{"normalize_top_k": true, "routed_scale": 1.0, "balance_loss": 0.00031, "num_key_value_heads": 2, "qk_norm": false, "attn_scale": 0.125, "init_std_down": 0.0, "max_grad_norm": 1.0, "warmup_steps": 200, "schedule": "wsd", "max_steps": 4375, "dataset": "wikipedia_en"}
Below are experts of layer 3 (counted from 0) of a mixture-of-experts language model. Rows are named router (the router's row for the expert), gate (a neuron's input weights, with its number), up (a neuron's input weights, with its number) and show model dimensions 0-159. Each number is 128 + 24 x the weight over its row's rms, rounded and kept within 0 to 255. Numbers have three digits each.
After each expert's rows: "comes after" lists some tokens at least twice as common just before its tokens as in all text; "mostly gets" lists some tokens that are sent to it at least half of the time. This comes from a sample of Wikipedia text that the model never trained on. Tokens count by the router's weight.

# expert 42
router:126138100159127096083146137104126150125111153155173079158082153108131121111148086114146167085092112093149125084137088130150144147127093150063142152157101098147133095114113135094157089140145144159140107077105134140151134124149112158142145161174140122113105117132132121145156110130124121125134158160089126154145096148149105124169136152137130147130114102128129086158136105155088135175134086146136152169124122146132129153104163149150111135109115153134121114097110144120081119141130148
gate0:159117148157133121106136119153090148132167162102131088119098085079151105156070122149128143124126171086132110121136168153110138113105135128110075113179099142125115176134090159087132066119163095142127137114119142124109130121118126142123125124144139177163125112145129141076144090124114104106099124138124118141140138128118098119154139112121104101154158119077117123141085127130120185129165142138107122141127108111118125115105122097086113129178143154109116172148106124165114138122096139
up0:139133132157136130161138125099129131091118120153114126128136132152118175111146113177159146050091092119122140151124062135103056148156119176124153133070103111154116112131112153105083186151125136148123116069132134116167138139114131127123157147142146118147132128116133126149102128069141137150123081104101129122092114108121153115150111112083167124097138135136111125127102162143136103111086123127119132143150138123136107159126142111141077124130132108128162106133122122132171106150142110
comes after: " the", " a", " The", " and", "'s", " ("
mostly gets: " film", " album", " music", " football", " Film", " Music"

# expert 99
router:149110125092096139128086160086091149133126104089135087134135108142137162079126156155144110144126105164147114145130127131166125137107146102147092143115135096143115125111087117137117174160108144189144130119171157113149139098106176140168124125148127147137131108120101102095143091154157104136128122161108080112161127100112083150135142149113141117148098119157141089145157122130154157116151141148099084110089121095145125099153165115136138163118142098144084143100101121105138082137119136
gate0:147132108143110124135109098153133088113141098103139133109155102120154170113094100157099126099117123123128129112111150125121127143130133088183113136101128165121131130106159080106062178100098104135079133092108121134152118085168131166150127073111081127144133140119109121103111096151106107141126105128131128148118147116096121138149142126129092100190145146095104092147144137134140103119159098108170112113123115108117156136124142119180153145116088114106138133134181115121171103105108107
up0:179115117153143113098095127147112140098135156103142107099144136101156135130148075184171086095122120140121124164135173135120133095130135136165154141164136165137127101114163127151089092131114103115111130123171092130119106075160125127126134133112074141082151119127112108127153090143137122160169107134113129130129112111128150141121113096107100131145126117077084124143130127159166145125126111109125158161128132149094139161141133118172184142102131099105131134161118130097185140131094117
comes after: " the", ",", " of", " New", " in", ":"
mostly gets: " South", " York", " Texas", " California", " Southern", " Virginia"

# expert 66
router:089130120133092132111079163130122135126133146111200130156111143125149170137113126131105133136111119124181133142148152124122166139143157128124099075158111086113096126129112117145096151109143158135144195129092119167168137134170139122122120119176142146116086132095124130114123107135139131142125138193102077090156110096126120123136134186140165138140142127135141065154138147143134143095134139147110123122141149121087125105174174139151122126110159121127095145123127164134126108099141113
gate0:104110059094136091135145139153195124118092115107110132113130084078141111151138066168149139112113131106142096125139097142140121172141124130119117144106133138142118132141135133141086151139126120097134114118110092144136140166100149123148111138111114113096111105139124114121091045115136089147193091142117139133155128155095096096165132114136128121172105164137107128123154114095155118138077143093123148140141114148119141119139108166141127135144106114093153147134148134116161091133126138
up0:126120112160135109140134125093128148134066148118113120144129083132118100105119104095139135102107142147113170121148125115098122131162128088103170113160128126151157168134169131129116114100152145095149116074143118147163109162127103113139152122140092120125143128119076138087152105142087183105085133133124123116135107134119102077101121152102144091120163080152078114130150117076148127106109093132116164142116130097101120108176111134098105131138121089168147122117141126085141150140115119
comes after: " ", " 0", ")", " 1", "%", " 2"
mostly gets: " Dance", " address", " ment", "za", " |", " impress"

# expert 15
router:120151152150074109122106168127112142176115147103180112137117134148137152143133134147158145128110138113180118104131123142154169137131140133116100091113116087110117140144105137134131151102128145128137173145115110209187138131142115115111133126157140129138082125070160111108123120142121125127114119173087068071180119109106122125130135140141149143143094137153145104155125107129125126094123130095100145116140195146118123112159142147117142131128169133158105142112120172142118120107114089
gate0:118154102102120148162135136088105130125164160145117122124156133119150128124145153093101168137124156193153164112107109090154129145127143116136115125128087112146135130133156160123152109171092112136126132134180115117134162137129111089129077127145116142144121114138145147118120069157120134185132161124098124130132092153108145108139142114147131078189132183141110124117083158124156107122099109113163122161126103131140137116124154150192105097090137128127107144126106141194129154128130122
up0:136142161117088133185145123065152172105149104120124158135125084125161138161182151123102138135094154113096109080107116141158132122137133109144151101116149112132137174137113108100120087115119101136120139130127145126174171155140111120132141132153105156141114098114153149100118122216126136157147178133100118122121123131135107110092149140112139124171132155157147143101144123101123125109139096116139089159091148150142144149104151137143125140063148129177153106134120121125150114112129105
comes after: " (", "-", " \"", ":", "===", "=="
mostly gets: " C", " B", " F", " M", " S", " T"

# expert 62
router:126097149136138151139090144119121150125113131104092142101115134175104135106098139112126084120170099104152113163162126138150103102104175145102157158156139176137149157138107112126111141142134152148115134109127156104135142104135121161108163155087127106114123112109087172109117134142102128150111110142159189103119129115129106118095116067161156128113142130146118127109143142093085141099127122124134153150151103142105045127132131140151159086135083137143149142147148125169095176104125132
gate0:139129082092110086120132113095141094115152134116130105132130094119146094129110073133096120103140139105103132106139126101120130126109100128131104140110140115129149150147140162148154201117123106157162128112125157127143098095127155106167119149141200092150124139126160139109163086141128104120171097121135117127107132106111109140163143144115120108143128139117128132108191125127149121103135139140099102167164132146151106132153159147124089128132127171150162113168114140139061093175173121
up0:128135102082124104082150134089131104134110119124143132143132136129145128161148084156138076123178150112130126114115135084112139158104109108096085133086120141148141093130130210157159189138104112144105132139114191139142102110132161096159134139133178109134095144118120138140127128127114106125138101129108115129133126104130103143194146123114114133123095119085095125124188102125126141101131097112100133146177124140116120123158142124124107161143151136105146120145086127124120114176160124
comes after: "\n", "-", " on", "|", "In", "On"
mostly gets: "|", " April", " September", " July", " August", " October"

# expert 6
router:122126140101145113096124153114112134159081153149138085138122116158127111108095129129144123147129134136153120148129128151160078136084126140123096083155135146190147121077086105168130115132143157153105119161133118076120101095132132126165135166137120138083090113101099156173151125152158147128104116144133114121147111084108129123137097117116123144067100135134110135116130126116102154073146110140136105138150143149143064113139175142116142082147100151094104113126128127160094112126158124
gate0:143135153151148144110128128155072123138128110142134140136173106155104112129129166151103130129113126176093146145128153109087115106143124096095102128121103129150140113092139085167133139135128113137130117209145165115100149116116144132160142108105119102083123122122129140152118114133104120125170201130158148123114157126124086168152135130140138134102095199110129136091094153105125144100126136116174158122159119139154155143116129116161117106121149110122114092092120128169097102085145159
up0:100146097111112161167112149086170129150158169124112140128119106111139147152132135103129105103116134132156165120138109149138124184121144142131154109120116126136105184145116158107131135132104128121159135116108088120120114102121117147122116121125145160141148121146140096124125144163174163147051061126116118126113095122167172104093118106130155128176156067101130141130157098153138116146135125120134084119142133102086088109136106140184125115154119118152140115157131121087143097154130095
comes after: " in", ",", " (", " New", ":", " of"
mostly gets: " April", " September", " July", " August", " October", " November"

# expert 117
router:119118150144096176154127157113106138132127157080128136180126163117154141090126131125122147109111079149177123105103121161158113133122141121150123127163075106124114126132117133123170156100132162105117180101130157175138144119144136097093136131181100165114136121069136121133144115100145154173112141170119093138143111134135116154108167132160165111137166137130141105116146081117107129116154159150115147177159127116113137136180165118100138109132168120145144154145133137140120108098132104
gate0:151139143176126147124117106115118103078110140104123123113162092153126090090088142126138132085110143188097126134100095137123110116141122085121101151155130127132124088128136124094133126152149151128136117160148135123106093101120134117117151095088112107125136097120099152165172036137138106150109140128131121120124147139124124215101142131123127070104094151146112145156113151147155120162120130173119139146100127143122106140148132101135167132137142092141126127144094113113174152142115118
up0:124150126074135127143135142140175164188114073161135135160108155127146116169134109093103116152151113096154101107124167153166178095129145135124171104111145156111126146123116127163145149127121111159157133103151137134155149162142136124136115156114139155139124171146146118129095193115119137108140103136078139138122108122091091078124136105154140163124118103125103107083151071151113090096149110112138133114160123107155165104137115146129112134111160167112130140128147130128104162128148133
comes after: " the", " The", " a", "The", "'s", " National"
mostly gets: " game", " area", " station", " School", " company", " school"

# expert 114
router:095152121095073137122109127106150156098095150122103121138143140126108116084157126106088153152131108163112128100115165160129157098127135155140101110082157121168130114093141093159114168150118132150141146112139104130128139122159095130111127126157151146148101103156162156083122147100091180079167160108127141113155146111161128110136151112135117121115135128110137114141144125166093108157085106131119128126124175109162096105125153148148160096144164094094124130091153093143098100110156109
gate0:113122176137134112141141118123099140084142169129148108095138155117089105106172122083136140121161094099142112131106134144170111106120130086142101116106144128071111094131110144133127142109103144143127115124136133132104124113160112165090139169173132129122135140122123111148131082112152161126118171130069124144137133126150084143135116118129150145177088155120182128108079103164111083136135134149129108125187111098111139155139137062110098142153130102085159148124127129124093136116123129
up0:143130114152122089204128120127112126158118148135123115087133120098117121125130160120121186175147153170116173138126091136153139095123124178116115123182146141106157126148130117173102148118128097131112132127104126131129141074140163122103096121106167100132138154119134125166148081119098131140151158123116130123127108165133153144108135131153139139169145140101151116124060138077133140122112155133140166117180102130102132096123139151099113132123142076127107153149179111158116120120101114
comes after: "\n", ")", "á", "é", "z", "l"
mostly gets: "c", "v", " tr", " sim", " gra", " science"

# expert 10
router:148143117089069118118112105086152129141160116116142116087108117133142134106133139118133126134121112123093143127173132117159099151162141106141114138115116144128140154135086173126136150108119157151142118134122132090160135132129116139168135106122103125110114155177128116136148100083091136110121122149134107171123120098121109138199116145125148144127179055145150112119175147176132102151102130110118141132166141095132099117113145135072115178136147114162120122100132121119184178159099127
gate0:156157098188126162093108111140087106128166155161133132146127150139116150159079128155124146131155145120147141124176116156148115160130150138100113143153132135137114133136125158127087139081113140149195122112144112127123155106117134122152155132076128114085142138143125123126151076066140225096155100133147123127092166116134125130176132112092124133131135111105135145135159186161110110117097109146110101139106109137145144107149117111137122144142130155105127118120113121143113135119137156
up0:093129104119112136137111158148117109134141149050135144171113205124116144110113154126115141120133128162147124110100158102119129148099150167151172114137168130141142146122074140129167138124131136126129134106159151146174138128123156127111134125157101138164101116127111135133101193128158147121124129146159121127115113087148111075139188098137123123096130144108170119113150094108149155116101124156077150158145132114150155083136154145169138157122122104081108116146124141156111129140143119
comes after: " the", " a", " to", " The", " this", "'s"
mostly gets: " species", " process", " style", " means", " activities", " studies"

# expert 14
router:093105180138082126124088148087115147155147133108126127116129174161127154136094118124120147094111161163125115113117113149132133106109118111121092075157108131082107093132121131141083129121153129095158148146138153179127130129155159128131131122134076111125137141081112104117145120124135128146137148174107115096142135116077139159116119169124162145156071152120150123172114138117090115111161097150109135096154141156098133143145174130098123114108145142109099142079137160161094148136112145
gate0:119139137137161179144133105146123156127156151118136126108118134163117155137118144103117148118137101108120058140105085118098121108094103130141083144147149116120149105121155115110111116113137103153183129153100124122128119168111096136106183102093123126111134153137108128127146079141162098134143140136182123140107123101105156163127115135102102092145102196160149131147090162096137143147166139123158146107111100153149158172111110162100125076124140146107145137085141131115156148135151151
up0:122093151125139118121133118111110117126075114147120107149150138053147159115148128178140148125123138125142173124148124123169099135132173111134128111181135133121116144141114099161137126102143114137095120150133133146132163088151122120137114184180133134099151135146131148127136100135103128111111089118075118127139126139131103180121147132124148154048134107092123088130158106117126101121131177121145131132114127095117162116132128080141102144109120120084139087146183122070144098122137132
comes after: " |", "-", ":", " by", "|", "="
mostly gets: " M", " R", " P", " Dr", " Ol", " K"

# expert 41
router:109129120169108113129137175118098087170175153166124067194092130132140154170114139145076112115126085137089139100129110143114092118165130133138115149132163128169083155104148120111115142130158113119137129132142103152094140114161126073138124128120142076157092109114153090190140102145133143110096083114120091109141109116101152122129101134134153110138124109117139136076129118122178114081153118107124114126133126150151108135109137123148106123144105136127135126155125132126124092124145128
gate0:159159166105133151130152111122155127149129132087117095135089091123084109176100121109057151107133129118106139114137127110090158090127110153140099122163152149114147095126147137107179095159075142103133140154117170114162158127140096137151117130160108146152153149133102108118110113105173143142094171119129133127093163155154092102119134119157137142140115107138186110126116162077147116138146166131148142122117112151130113133118142146137109139143109150118122096168139142085158090112113129
up0:139141115141157071075127106122142140144071062109129173071132123150096113092112112125135081133148146074156119117115136124148125153138152052120135138108114133133128121129102158141129122122160140133131131112083107134134138128095177107130158120107169135143163122125137118130142158094095143119124113122136123113158083120129141172122138129123143121096147124126151113176138103132120138115071157126147174129163132104114115113144128171094143133133134100101139128109090124088177118098126145
comes after: " was", " he", " were", " is", " and", " also"
mostly gets: "ed", "ated", " made", " began", " held", " released"